Weights of a small mixture-of-experts language model, trained from scratch on English Wikipedia: width 192, 80 experts in each of 4 layers.
Below are experts of layer 3 (counted from 0) of a mixture-of-experts language model. Rows are named down (a neuron's output weights, with its number) and show model dimensions 0-95. Each number is 128 + 24 x the weight over its row's rms, rounded and kept within 0 to 255. Numbers have three digits each.
Before each expert's rows: "comes before" lists some tokens at least twice as common just after its tokens as in all text. This comes from a sample of Wikipedia text that the model never trained on. Tokens count by the router's weight.

# expert 12
comes before: ",", " of", " and", ".", " in", " were"
down3:131128123120140097143103148153111123113152150200149117183132133145094112132107047128098144120106152103113121175114147126126140073107103067127100116104115134132117089121117105139150127095142124101157161094115123103127181152137089119151083159135180139102140092118136122119121163098156103127
down4:108121112167127128121138131150117136123110136144165118198094122152121133158151108095117121143130145152095149135155137111177156116140153127116138123148085106152125082091132156131074128128149125087101140129118144141142182115154114137188098143099106136104149123152111095147143117117096133126
down5:122138125083117118140136131094160132106105152123104124078111152130122112131133150097114132143113135110187140176153107156128121167122134137135124144098097146125160117128137153160149137115085145092098127142144104170147138123165115096108114095150123094160109119075163139088132112142159134157
down6:153117118135159160150153126118103107097113127166108168130159134142113164119124142132129126150151136101090115117102146108127119095125141138122182140166146092153122138120115179122130117161093156095116148139149103134095111093148147104128165146136131127123139130159124120132153098124139136132
down7:086143118119122153131105216125077181140106142140121126120164122132180101104108140095140110123136114161109121091118113126158120120111135066148177138137131129139120136162140147122125163121140131155148138143170171136153107121142104122125134119116136096150152095117142183079171125114195108141
down8:115106096109110096122119189105126096079118113116124150132201113145090155144101159132142113123127132097134113140162116137103135116107122111081140137166094108117139110156155151115155099141130152124105146122108166132092122117129102110096114127114140146101111098168120133132134170186122114146
down9:109106122114141155128148125140086124141139124126115137133142131116146136130120219124124112111120167139101135123107108146093156131090125144181138129133122123145116120111169163063133097112096116117151113104104133140169119097164109142152126130168132142158138136116108148070138126118164142149
down10:142148141129149127142125127153131123141125097093127150165141152138122117202085021146176138151131136115103125169198151114117141104093099114152114123122136151123141148111106126097123081095120115148112140129124099106172190111133108137134122156112100151095122165134104127151111101124112146104
down11:147161151115089155115133109110136167129130118163155118077156129112171111116128130096143085190122132132190123134147162133124117080105115137143115139127134137124128102134135154121140118136153165175141145131162156163133121130122120100128149158146172095129137122118136167079110149170132135128
down12:129145102092124118118124109144147113158123090148139128143150103129144136146113096155129097115140121107100137109136167088123139133143099123083109109121160182148120138112122132100129092151140123137132171109097103162143130135104165151122139168118065111080119173155166130126109125158114128135
down13:141173158126144086139104176118100126115136156148111137102128172136189083084129131114126105097199142149143117092129116192118113075138161138168133143134132128155088157145157121117147165149144109102146106142157116109188132143132127136107133120082141108193138113115138128153142123129120100129
down14:102149127152140117148116150143104105103136101171138136097146109139129115142106110132122130135162106143140184108176162152136116127085101136104167119102126141122129122091087124127121139085141164089101151151138153126119116140103166138144135145151100113094170156147107064133094112132124118124
down15:105117115132108126152110118115127122136135113120151148127126124142115141155096043130124142163101161135157105174148183164114161101112113162102098100124126152128116113140111145060139065133098150144145176137120161150107145139137126092158088136158150124058131142103132111128129135138131154153
down16:140097122137157195183163119135115141124067124114146126168157149157133113143134158180129150090120120092134104150148161114132131168119129119177115161129093120141144125110120119106130148116115138147100100118104130121127149159170135163130093129110126151186141133144121129128121139108151134119
down17:112150163130156126119101145136128086158128090139133151172132145122155124159127169136104106121115150108135142097112139130129119151124110129158118143094079128115151151121101106091124134062157146145113113123130118147122115165111150116112097154121135136181162148089122124108116127119145180166
down18:160138074137166105135119133130135137117121142113103094110180136155137149133123137155146167133102132095184131148103147104155100134141140176116116096139111140114108114096096147157145075123094124178101156139112115139110145133118123102140084203131105118100116133134122136115184119148098167145

# expert 59
comes before: ",", " (", "\n", ":", "'", " and"
down0:118131095167101159108118093153158142120108130128150105143124120143117124139152083138093117123069119137132138092123154103121131145109153144133140107122138122144102151135128132195135086157145106121136131145142144102160136139079180135121119113128121134069121137135126099118115101147118140123
down1:108099135109141141132130101153141078113132159122139112092150141119134114136129170128129120138124085165102131098096091147087151102095132143081126121143149149114164085125106152141129123100104150137139110128106108132133072121159116184134129127113118146170131113179104108108125141110095126104
down2:092130106114146127171112126156123152132153141142149183129137102141148113153111158122149115151163146133162134089138144115107163109143116117122108146153112096079116119120080110165095062144149109100147126151104157128113118149105151111117127122115121152114134089137150118128112149117122128145
down3:176164146131130139112114159122117109156122109185134148108108137134125128108099085120113116166130164142150125107110153110160141150118141153157104129129098097139136161125109106093155086138153154115153107133164106132055143123097147126110129134086114144118138151103146094137092132112134137199
down4:126078114128117125148148102110094113084165123088107112140094104111134142137141162132136146142156108101050134090094130126148151138128081140138087123090111093152076149142109129120129139125100147097136126149152135138082150132123086153103118116135125136110133128131107116092103142137130150126
down5:155149135159137120126147139127083101132130152120128179121160120095067125138118098169149093130125122143120122140141110160154105103116129144151139140176091110135135136140170146074114147135094122092146135149178136130148158183099122088117107171094135134130150098115091170168179092101100165148
down6:115132130173108116095125144136096127151119116097120119183170138133113127141086167136171160108137134138147110087104125122110144146098147183130164163162093072105161134132124112126140119147117108149111099152119180128149144114172126134114135121115106114137102137142164129149132139131091101136
down7:144134131143137102109153109122087119111158084152123159097107186145160124145105073134102150152156164100086140134133145116102121113154128131090128126130130171108140136137131125110131126092135125120129145121145113151116151111122110123151138160146151149093137158110130091143147184093129127155
down8:157145126102146133116124159119149152091145165171115123130102145119065129117142125146126172132146111085166169144173122120174117108168102091116083136152114156133146161147142140098099160118104183093097149118110132095055134119138136134124137135132172078153135140103120139107125114104139121130
down9:139122129116112145142126122113145136126105122142133124106134136152153130142155148170134129108107102109083180150145130119108166115123116172121087115145089080103131142118072144144126089117112128190124149095133167116164171111106118130102095136116137152107137130144164090112146132139115114127
down10:149224162129140150159116101154099150102143120096114121092132086138168162141110135166162121141168090103159097098156169120130124138158135100114114107078154125120136133098089097164128127142135141158124126137115107122143155097161117148128156157122118125123147086115095132102098127164143139131
down11:145159136132119106125115126122178181115108128153152142106127158128118102082134144124134161108142138156157129116108118104118128127088114127145105162085161102131110123151114126106149129148135133132137112137144165149097109149153115078120112136142084103149137131139106174147130098117142160128
down12:057123107120086103154142133139141127135140185142133125118121129155113148127151109104137148182150129106157098111111127101139154169152153146123137136134085142151121139131143142129151123106112144130105127131164142112126141091129151110167091176151136127135093094173126194073109132166159097081
down13:153129115131095140109111128152111098103127099115165127113152135081137126145123146092120147139108137122128140132161147148073134127105124106132147129173097105143111150189138150128156102143116096124157147158090097154147106101124163107139090159129120162114102135150111069118112112144112153118
down14:160129101121141097113103065139118140150127166177160131122113121133124105112140097132133152118120096135160111152140088091096149138121149080139155141138114110126122141112115074197120142147157166112132131131141148052141147130129144140119102104117165077116150129106143098104176164164142104119
down15:116152136142109151119149130139132144114120156154115165099119080103116121130124063182116132132118112074156100147122120113140141102131147106138090092128160175136141111153126131175155115092127133120139142146133144116169133151129114116100085145135132150106132114160144130081134111162126090110

# expert 19
comes before: " of", ",", " in", ".", " and", ".\n\n"
down1:141090107157101165158149084141137131134076122135159138102106131100119088081118204140129136112107165112141124091196112129168119112098143136107132131107139122107097126109132159112126134084109134150141118107135139130126141136179118128138127110149126092077090120138121148136154116152139109097
down2:150140133091127115105160080126064126130126127117136146129096148112124133130148127113133133158130136098139097189119148135064124148130113124111107138138103123101145105182150141094112133162108106100101139112112111155092128149144116108110081147091094155100136138154125154109109145112155163119
down3:127126143123114154169148133189109094109109137108163129121144123138165098144144110102158118093135112135111140173143129132131173134159147113152122119148110158062130076116117113162099125131099103121103097159075127115108122114135119182150152123121166144124138096126151115144123151119099121085
down4:078155136166156125143130194132133147133159120148107155162151105126121109132175148137148174060132154094160142118118125137129111122090143135160155143126145180108116117120115133123113105163156122101130091169097105157121117129102129168134147153141108150156117126159099158156146111110107184141
down5:076149171130112136165127114133131177091132106177116126160115114139168124123133126113114113145165094115126097088157128135146149179145092098127200111120145142130191112164147143128137151159120137144113118111129113145116127174150109159133179108166106100118110123135158142103093130138161132149
down6:085139131090104126106138115154142162115086098116158137135180119114099118104102110107122163116137108168118152112116121070118158124097126151102147134127121106085127120183128155144083065138119136107130140154133149105120123141134120149114096102147118121132105114161144102133114145082143102133
down7:058168126108138136128120068152119133130126115115163133101119090157097120138098139130121115122146077172148103144106095142110152153148130141122128104099102118092109161144160118122120114120128126164141137139118143113092115128156111161142118159165105108174105152088124092115095121120105111139
down8:096163142140139104121092143112144101127129117104094140155126107124099108120121066106121099137185153111165117148102108115097113146094112145079080109149126159050089101130127154095172135131119113113138128132109144137152151136131117109170133135128131138066146133107136135115135139118117135177
down9:151127126100106152109137138139132125117136114123113137139104187152126118173102123116129109180130120170141128128131154144128149168143141119095115125142116140112099154102149100080117094123089157131139132155181118123134149067145089120185136158155151150127130083100083129088094119165126167115
down10:100127145111143166105162157104133126149145131154090154098128135127088129126132114123097107156157124147115192143143137113110134125139085119159137125095130167136134106162158140114125103134132100159069159088143138152108138154105156143134093145159146126119128138096087109150088147146152165188
down11:126162112132120081102144151114119110144097079125143135144147164127121154088177165141133143107179141102152096137113113119121139110143129130090133160118155165098104165156139148149196172160143126097144139097119122116133098152099109081118121069108118120171111110129130152155114144125108164136
down12:097121172102135135112161137089166135123132132107152100148095180137159126144175182138154097112155076108117120139132135104132086128119141146127102162123133139125145130085108134121105088127126098127079122177113170130083125151102087141108168118146137110127126135093127139114125113160131109128
down13:134179177096090104166113111137149123123162119136128155121113124149100128116143130110116154172133124112135121131112138140132095170119084124151153129115092107111137108112166111102104090151086171157108155136128115100122156111086130151090103145132160150143154088116144117147114126156177127110
down14:121128105140111125146130119137127134116135123101124077098133149144147093087123151107131121114151142142109081124105120111142131099174122136098142141141153129137132143183089124175129112156139111127135121103150131138114112139150144129120070104109133117174103084147157160134133120107119141121
down15:130143121147157070096104166118184103112167134166111158144104074110155142128140064125158115119152138133142188133092125170136156168175157104107101138113140120155132130148135126144097110114139140105126132101079150141106137154124124110165130091123097157114122144120137116135092135116118144123
down16:153091177151133152156140137149148169158118131138141115091148177105169081100124174154108131127157138134070119135153146098119149081145154105134121111125138159119141149112145075140112168122158106165115124136121095158138109133165146146108119111102149113109134132157150116117145073142128140111

# expert 53
comes before: ",", "\n", " (", ".", " and", " in"
down1:112128140117107143139121162114128105105134124160161149116117130065134128127133121142135127134137155133154149156150130130151122121134165171092119094126143143066095079080139083178100131131109128107108149109158142138110160161151125076148174099165143120139160155118130107135147151126137155152
down2:121145131120142130128107122119079113136138138095106162100139154145121142174102056140121118124186096068125104131123143119083140153111128197149112117111123096123083141124148145061164129148103111168145150099093102112135100126086091133141132167110155121137139158145127104122162127136137161127
down3:070131124102120112181100134149091103090141108124123139158132113150094127131103104127078181121128150101154115103116157146152111133112103083128144169074049089122156122146134115104137104127128130113153115123169121124123162122138144126139126159127141101151158109059124122112105143129115120107
down4:147103131121112125120137136134152118128084168133086133087123142153141110102118175181149100069116099138093113121131124101113125093157147093147155101126180092168115171117107139140110123090176137110151125114171101078166113121172113132111125124137151118136102128172122130151129113155101131127
down5:169115090146124126124134121122152147142086112154112128098112183094099101112113109128168142151146109110149104116134117099157131125103121167169104148119181124140123108130107136117096171094136114108165103154144092131128105078122139134110126140103120105098146109142114158095102126138104100126
down6:103140104090154067176114112153098144153120170150166100121101136106172156094122132155123131095108137097117117162176121171105120121132110091106081109123107130138131158127110088143133104112121116115145072116110108077129149115152121127150114099111123120088150118151142124130183102106111150153
down7:118142105168111165123144177118148087115139096118159115154144157147130122157141112161115128145176151064110133104106139143106166172114129143129170132119131126126136128173114127138137097158117123113139119112143167159159131116106181190145105145131126131139152109166118126169148123137151101122
down8:110091103134130117136113154103138157132139171138146109143123131078114119122172160109159124136124127128141112132078135091107097149122172140141156152120154155166163158135170130122182121135149080090119079115116090143072072146159157115139127148135091140146142112175117127123115138110136071092
down9:122151119175149156097153158116173137115134109092124134141099172111143129072127160091143114122164139142120153146115131089139122134091115114124144140153158169084089126142125139085111104131154116128117131097167085146121084165144117108117158114067082103140156115082124137106112122157137133167
down10:151121117108107115140109151103124102154135165075101085132133138171154143110112255177112160109114119142139139136127142139145119142119099107141134136111131120118174141130135127145086136113178187115140179110123132086139167140126097125136123133117121156143151113135118134119123129141160138108
down11:133167120106076126151139157099099124131187104110087146116113110132122138116109143086134140138130106084161129118123164131111137148096135115104136149124144162119146082111139129126131134096104136078114150123134115112135155143121119133139166103150145154101101096080143133119156169158069120157
down12:147106117082134080148137146146136170125123146165138141143111138112099081144129072132146101136121112138152159123138073152138159120133129108102103139124124137104106123123157091123083136107120135127133154113144133151117116125111110122208147130144182070165093153056151079127115143147118120145
down13:104134114131142113161108107125143138117127117150139143167135115137064118122157120145081142121126118152120127140094106182176088139110128119103172103131121149116106154138101100170110152091139159110091097145161114122170186122122101135099109142188160129105141122122111141131117156097153172151
down14:096101128123095129151143119117107144123171144119106151137110140134139121126110098137128059117141125128090140140147117104152117136125178159178167116175160143119140123115105109102134117098128123104126148131143098130146105155095142132140134152093148133101157149144154086151113116121151176168
down15:101128082154111124140101168123142175143100129119137103175148097090099102142096086143134114119140183087109112165131117118128129193145138109144118130138167130097149107124097120130146111145145143159140152137139116098185122103133114138150124123120122132115125130127140127144100112134099150175
down16:133102142121107170141151111179132126148116129114131125102107112142138115095098122177162107094079128115129138118142124079152144178117089131183084086148124110133131113130133133141114100152105107155128162106098133081167118118127120145137121152120184124156118109136099172087076151140091115122

# expert 54
comes before: " the", " by", " in", " a", " to", " on"
down1:141146153134148154126156143126122097137110137097120142089086160132145156122117161084179092097130136123172147144130172099152163128120098142118086125135104134082144146120144140130190099067137106168102123135136111151130125159133126128124141132188164127120092097103152122112133150097102139131
down2:113113120155110110160081106107134083140148100137138130145104137145138151164100115127113187117093135130080145147127119098140157130124129096068144118090125161129158082115166102115117088100162123145079129109106110111145114141135126160127125118133097153110104112169178123115128140118124140101
down3:103127131082134126087123109125102102122141095100127135124160102137137104087157245118136101166139073112113103133137140167101108156103111140121121133078086085102100156135164123103131103130118131135120147150116105097126114116139127127094127113142115104170119126170130153122150142124159136129
down4:113122140128122128127157119103120153130076118099154126116130076151130100135165195154112100138100109102107111167164092146104127103138140139149121094105135176147119164132135123135093144125080142116167125122131139120106132115155144117090092126122162101125101151162117171126133140145168127093
down5:110140103117109125105108123107090116123159103084127123116132104108108169122148133112102124128103136113177114103126150107119110114121119072099135142131144151118103147108136083132096104146092130156133134107158152150136094095107141108098164140144137087115085139135130161088130151146142104159
down6:147098088118151125101121073130175123139127109155147137161129114131089124108139047122149134119112133118093129136138140139087162144130110134110130116121086124074125161131144104106159130110115105153178141136137113130178171136144164183097127111115128091143124146157148099116092118125123113124
down7:097153116146123140087111172146150126134147117094124123082133137134114159117116212136132100115127116163104121148098117091099111162096103134130101165168143079106140128125152138160128152128099117147131139159119159146121113143120107169137067155082116152182142134145115157095119119084147110150
down8:118171139164140142131100140129160104102126119116102120143103132077142158084109115149115140086141165091150114108103115121131124093152135123136128134160112077170127120082077117148133135117131150108085115126159138173145161113134098085150111118126174097136129120108163158168119141200141133171
down9:114120132118091105103099115125138143121129139099124095113143111132139085124144097125129097210147121125115105120116135117133102103138102113118148104145167094182064141096129101136107098097121119074128133127132093134159161112110151123116170141156128146074123149150134146152110159076116108121
down10:064122152118121173156145106129079124127118132099124124123131113095129115114098169095112150166108139124123091123144121194120099158147188111112141156129112129165115140127124145181104164107119159153153117172140126145124129155152128122130134120147119144105142125143154149146149089154138135111
down11:131060103172141132163080158157136124118140098157121122197078142176126152149113047112134154114143124118119139159134159117113143147093090147142093135135119142123139147099138154131153102130170106131151152138098120120161146140143109198120116158123158136088147124160135111098145112167123114105
down12:136191115131123128108119144131136097117190117172112103078128109179130148114138115144159120099124113122136155150068148108140122138102128096120161114176146147101133099120108095111124150140156121124120171114121162127150142136127119098137142076129145180125094157120138080121115157125118166172
down13:143102084089119115120098126135085121094130135122139133129109115134143113123112114131099150148125116178125085142146128133102128122214131101123091126104149120131144118159106076143157135139124153131165140074132149101125130115105098099085173106104149147105136175127117116143157150139120137122
down14:143126147168151084131144128143129142189094107107127119111165141155095086154155075143120153117165158115184161102118132097166160130177138126111122146127153146144122154145128099119122120117135126126171112108136136123117160119082164120162154095129123106099135156110139133167139147103069152175
down15:152114115129106117100130108154140139128127054090133107145105149096185139105089113108122084069165134120155090138141163146120138100139136118092114124077159145088158141152117155131112125136137100163110126109136124137138138134167087178133107115137133124121097132079148104078165136058073141126
down16:188127127128094081110166155111161137143123140098097136076170101178088109105133135126115126125155102108126118135127127127147154117089104116136155145134147058122114101165111125101138140130121096112107137150136179123090123085108105094115134119119135116111127103138113124126111122106141078153

# expert 43
comes before: " to", " the", " that", " by", " a", " in"
down0:142162120137142163130144150132103083154174163114183118085098085173160140145140132139140119121120114078112119109097104118126067115131140094125131104139131081088115087100121077107153144086079159127121116151085153146119136110139133157096150148135121152135146157166125116147135118162142097132
down1:150106097137111134107110096156148205130138140151159089168133126158114125109127088127121111152075145130121163136129114097150206085120067131118103096146124114091119139117142125103087098150106121115115127118103137162087149122090104097126147091095112093135107129111115148138129152110143104166
down2:151076155108103116106141142110125147151068142086116126107146105096074163103116160176120112156135154108133180162109142137146141115148100180095147155167124132120082130148133156131124122092114123121127132129142144130135107173086178093126142149120114126127122118130131122118079140171137134145
down3:104132080150122115149095136157116135145127115160114096100144096102122137146125119152105141127183169149127091112084108133152049099132134106153139128157139105138124119127127124123087142135125114135104160119114099091195153151142107086164133179104111150135102140066121105148123128135123104171
down4:152119143140118134097088126119121097138104164172127108152119120141107089128125038126081153133144147166119149122110107058149125090133159141113126104143120128144100179131157123175130142096160116088153154119128139105126103163136130133120119142131175134129125124110109114177134135130153108081
down5:162103156133098118142159102118121102125102142142120151122065144135155115111121165084158135114086135108143121162143163142128112146155121138176127122109130115128124181114138126129160100112087128150104145119143138135066097150169162143106160121136113131125152125123176127112098098148114139145
down6:086140117147156122163137137152102116133159109133142117082134123119131101126130133109109143134143116125156120120172127134125107107131133127155115117116167101127145128134081085173154154075190126138116151059118134138167142176149123108142131112135106079184110173131124115147182096100126134160
down7:156128129127131121193165146132096126151099119129152130126124121154158127135086119136141158111098106103126157118172135136117135139132176134197149136140119160102147107120156127098164117078130168146145071132150121095155170138172125175094129155142123084168156131149128122133126078143112111102
down8:157151175115113142129151142126107083117123128122148173077133093156131137083127191112138075175107106141140137122090129143138103150103123154178133122160153141097167088171179149091111123151127096142075095127131101138145128132131110154147139120100120175093106109163075120093132119087134106136
down9:135080148130144107153115128136096144136096121125160133147116100088136082167115095167165162094108134106140136153162134168143119138181175139180141105143090173121079113138120123134137106118130180123150118095128137126123164122130168153118116143120110180150146159088156114168170106138092148119
down10:126140162166165135147136165175096099114113154164124108123114164132104146174110118132151136088160140134157160163094138094126111141139125115126099147127128129135137142115147120133128121134124118169096116100123146119149151150126126115130120185133106133160168109131099140126114125093092115106
down11:156175150112135132130120167143138070136135121094155140129147112161133140096157121167162143121143125160123124155127152153102133120124107158156133121102122139099143122134120150088143109090088097147103182142094101146147113121123102096127160121122099102095115067082140129106130148113150126101
down12:125117132149139131165110146156131108124100093141157121156110125118158142155123128121125165157127178125140130117164123099126118122105114156156096117107138109143105105109157164156115123085133137136168087107133131152114146146190147112163117128080134159113097112140127147130112109120070065117
down13:128138139130195105145137137135172132096154153133092109081141131153131127145116126116136109120122106137093116135125100135144100109139125140112131128154143105158127130104096148139114153078129127131140133120099110076135137145140131141128090116105135180142153121110143146151131104124099088136
down14:108109124141135098151097162134136165155096148138118101096146143143147106146140138168124097145117149138144118130139120141093136092153156095133109142172158142111139124152122096145112125150139175095156120131173143147124122138149131114144122125130132089141100096144120112109181107115113143102
down15:146147136147125179128105132162138116153143094113161131095147129132106144120148182149161145134138122148146148133120155131104143123168138129148170132079147170164107142139148113101142124133150111145136137137084154143121154132123122170128125173107160085142163159148103165120102116098088115158

# expert 49
comes before: " |", "–", ".", " of", "th", " years"
down1:146129181135133125181158181097095124124090128132148125119132149109170128129155106164137144095126161100117150119133170121175151120111133115119176099145150121143119164080097139094097130136138160146112146087121121105160143125149107134135151128145095118113115108138143157163119111141103114095
down2:119124123150162075132125165115146183138109066170134129137141124164116142167116141147091109101160097113107143102115149129118128127145108171128135108121144098088087170124127139131116132096114133102102113089157119094166167091126120126123157094153149126146122108149128124119132110099128149136
down3:107148100110164116146130124146123132086149124128117126138171112132115139116158188130100132130122137138092168143102138130100101191114155144124122122102136127124122157141147149126123143133133122124132090132118118105172146137119126095124147087116089062120073116084083126101126115105145140138
down4:165119121121149137133096155129176135126121118096103132145158124102117123137146050140138145160152137140112170132148123141141160125148174125120152106136156153145135103116117097141133123108132160113125161133146132119083117125124116130114142073112152127139142136136141181163157143173105127093
down5:140129121094139135167122095087108164119144141107129092118109167076073122172112133147162167130158131126167118112127081084133113112148109083153094121134124127152127109182115125144149133126090127141138126131127141120132143155131081158161097124164106108129094123123100100138128139135134135122
down6:134112095129152178172135130145090151163148123117141125124141119109096121174107093130094147161139158106146101084091087132166172137115146112119104109121126141135106128107090142098106159126142128082108109104125102128145141116154136131170118154130115115156149173110147098123173121133108112088
down7:099068168142155130097135115131160139108125089192118088101141111183127121084201152111127124138128125092134159165105142162131121098172110136136137124152180123114153112155125161142151118107122131116165144141111087181131107133142160158100145136141123119126116130147150171124125124113157143107
down8:157151111128091122094125142121115064151135099129094137122123172105101145118139160083120163112101154144124107116161103165139145132149139098085131140132069134134158180144159106095130139152112124165123093131137162122148103154122115121119132118118168150151117142148150151079136162101136094140
down9:124091153145130118129120172096158152114123084178135109106120136133141164148100191128109109101131131106109165118084163087106145145144115178138091109099118166109101117133130105138123095104130114131146108146164121145163162126146115107107147127135139098094099106130132093115095117113150184151
down10:103158131122118140100160154140172119117126149142172104175137125156163103134126137116118122103090109125087128117157131145114110149112137163105151129171153132155152131111137143113140144129136160138112120112196133121133109115118130118143205121076094137138132102151128152104130144105121151143
down11:088077088124091111113178128171105113116130120198146135132180128158132119137127095085088112105151109168142143070149147131120092079157110135138132099128093143092157162108116135126120125136136118109145127096120168128111088154171114124120131118131120105132156153160097127086146113124102119099
down12:099093106145169136109118120151138167125143129137161101118122134133149117158142103093114123086148124121133116147102147094165110123098153087121093132121182090150138144153127145180086131121073120139152092108131116126113100128122152109120139179145080127184151099169140109097160139180119137130
down13:146130108094109099126135124128159117096126145131114148126105109191128153116106072113143211163136157122120142164131113163104138131162126126156100164162152146085142121134111157129105168156114123109103088119117110150152183116145079150114082130114145140128154175105139088161124179118125139105
down14:156116112091144178127102121150149123112088100144125125062119188096129091149161126109158159132123152159123143153126097130142116101147130144102130168101107078132125130150160120108123088142176086129156156127131134138164134133162150119120131114106142095128109115093148151117123083133110142152
down15:130153178148092088121115155150133140112139120129150117070149100143113121160081117168107168091168121097136110103137120103179110119104140133159140166127116150132120126107149113147120121126164100075080125146123134144140120142145146099109120137138116136133119140166124094150109120108142158142
down16:152101128092174093125134136140130114124056166128135100158106135142118128152122129186139090163132141138110143117131149093115126088122116114131141104128137110176162117104104141144121154112112143143109106121123123089079108134146124148090135058145144150121131104081171138070122108114163122123

# expert 1
comes before: ".", " |", "%", "|", "0", "1"
down0:138114137116122107153097168111113102139124131140121122112147115153145105164106150154135172128135141135152142180146101139118116103122144129127151088156074112116070088099116111093115155157119110127174143108097157114094125056150123126137113164122141112159160118080111197116136103138137120157
down1:172143149128128116150135138111116150152108142121136105149086137127171118147143095167165120116078142094171150187084134174126132128131125177155148164121173130147130110153073126095116104121157139121083114122116123141141146111113134160102110161096108129123117158144110075146108164087142123126
down2:105104128118150183116112150123106129071078146158132152148121114145106102144134150139129137159131094112162152086118132116143145094158093166121121169140129104151087142114137149106124131134127140144140094116106135121112123093126107167104103155155125130185075136140143073147105157124140129146
down3:120152144100126102131138131119125140132153128106180119104133084153091132109125149146138115148119082069121107106154159119191154111128124104192153121079136123143162105129131079097131131148139128129144121125105138095129163108122141123160110149129146158114126183113100104169156140144073125140
down4:099157126153123111148130116134100165130198150148157122147098180086105151118127150143131135161113179108147120127136115197140122133146201126120104126142167114176162148111093089135101176122105112110122158131096082158119123112100153134128135117088117152131159130163166112124164149115146120121
down5:133119135121146115128116170107121163156163115083093131145148133117110147105120157106141123143108144140142156110129151100112118139094099115103144143114097144130131162091173111120099144083149155122176149145131166135111130118101170093175139093138131117136162125128155130100171131152105139133
down6:134114136140149113109111108111136107138115155169104118158112136154125117160145099064164109108115104158087120125145100112092118125127099148099116100111089110143089157089101170151159106170099159158124140143119092137099127151118113163136161113141144131111113105139109187120148147131178117152
down7:119142115159135097124156108090108166129170133101139124097149141113125137099113201118109132137160086120146136149123118110113113162144095086123109160145139145113095127169120128115131168115143149114063148087092176161107136174131142164126168148103117125124092147150081136114109125139122157156
down8:121140144175096107127123185185139133134104113103080135135149163146140154109059117112127142110138120147140130138152113085138150113133102131137156150149111149104141112106120168060109069121124155132118141122150149127113157144148131089099150173138147135112134141142143127146135092153101160172
down9:152163130128149100127112133168109158140136096128155135095149129126156148081106096112113144172100132091108113050137144103131145137112124170108125130115114120109126150166085093155147120123128118088138177133133112154135163143129137147124123105115094167114118121132133130129092098152041107116
down10:154125147162081144146108151116156156089120137127105143129109135138116165164162127167101142138151088120140126139128165124166150139119104170131137126132132130170139103183132148115113136129144146138143165175105109116119156137162159126085102169149136142100134146107126121154162118096180147119
down11:107180131142081124127116165137141127142148092111136161154126153115174084100126140123148143091115150126148149104109118093108139130130116140092115143119127153103089100076125129114129094133140108110124044127139143158130090097105133158111098072098135104146097137159175133113125138128163151126
down12:122123127118157144086115094116099110146118165112091130135104152158150124124123151172114098129125109101096121168126145152129119105148110135079154091125137132170113108096120151174168139137130142114104145161111141143136159178135104136138149139125131082111141121133166136138165134103169136151
down13:194176143145102135095113113102089150098113123159157140170148145136153130127165141141103155108102126125143076122085138161118146139131128152124099135133112149132141118090135159097070130144096144125145122130172158173115116116145125103136158094130147137106154129106184121132150147156147118103
down14:108120097135154125125133135117105132115098094144095133132154114122087068127127117074096135104140074107103092112153108119129131097129111111106107120130124107105134134137141145169159155140083159112152086101120137162116104103184111104132153108164117120139090113121114112155106127158147099116
down15:111130155123157103146121128127152165092150091173086111155108123145158093171136097117140115146131143120119147168144149148120145117094116129112114098123097171104154121134140148112136124167188161119130143128128160142152121086121130126123136103092142133089121103126135124136121122111127118124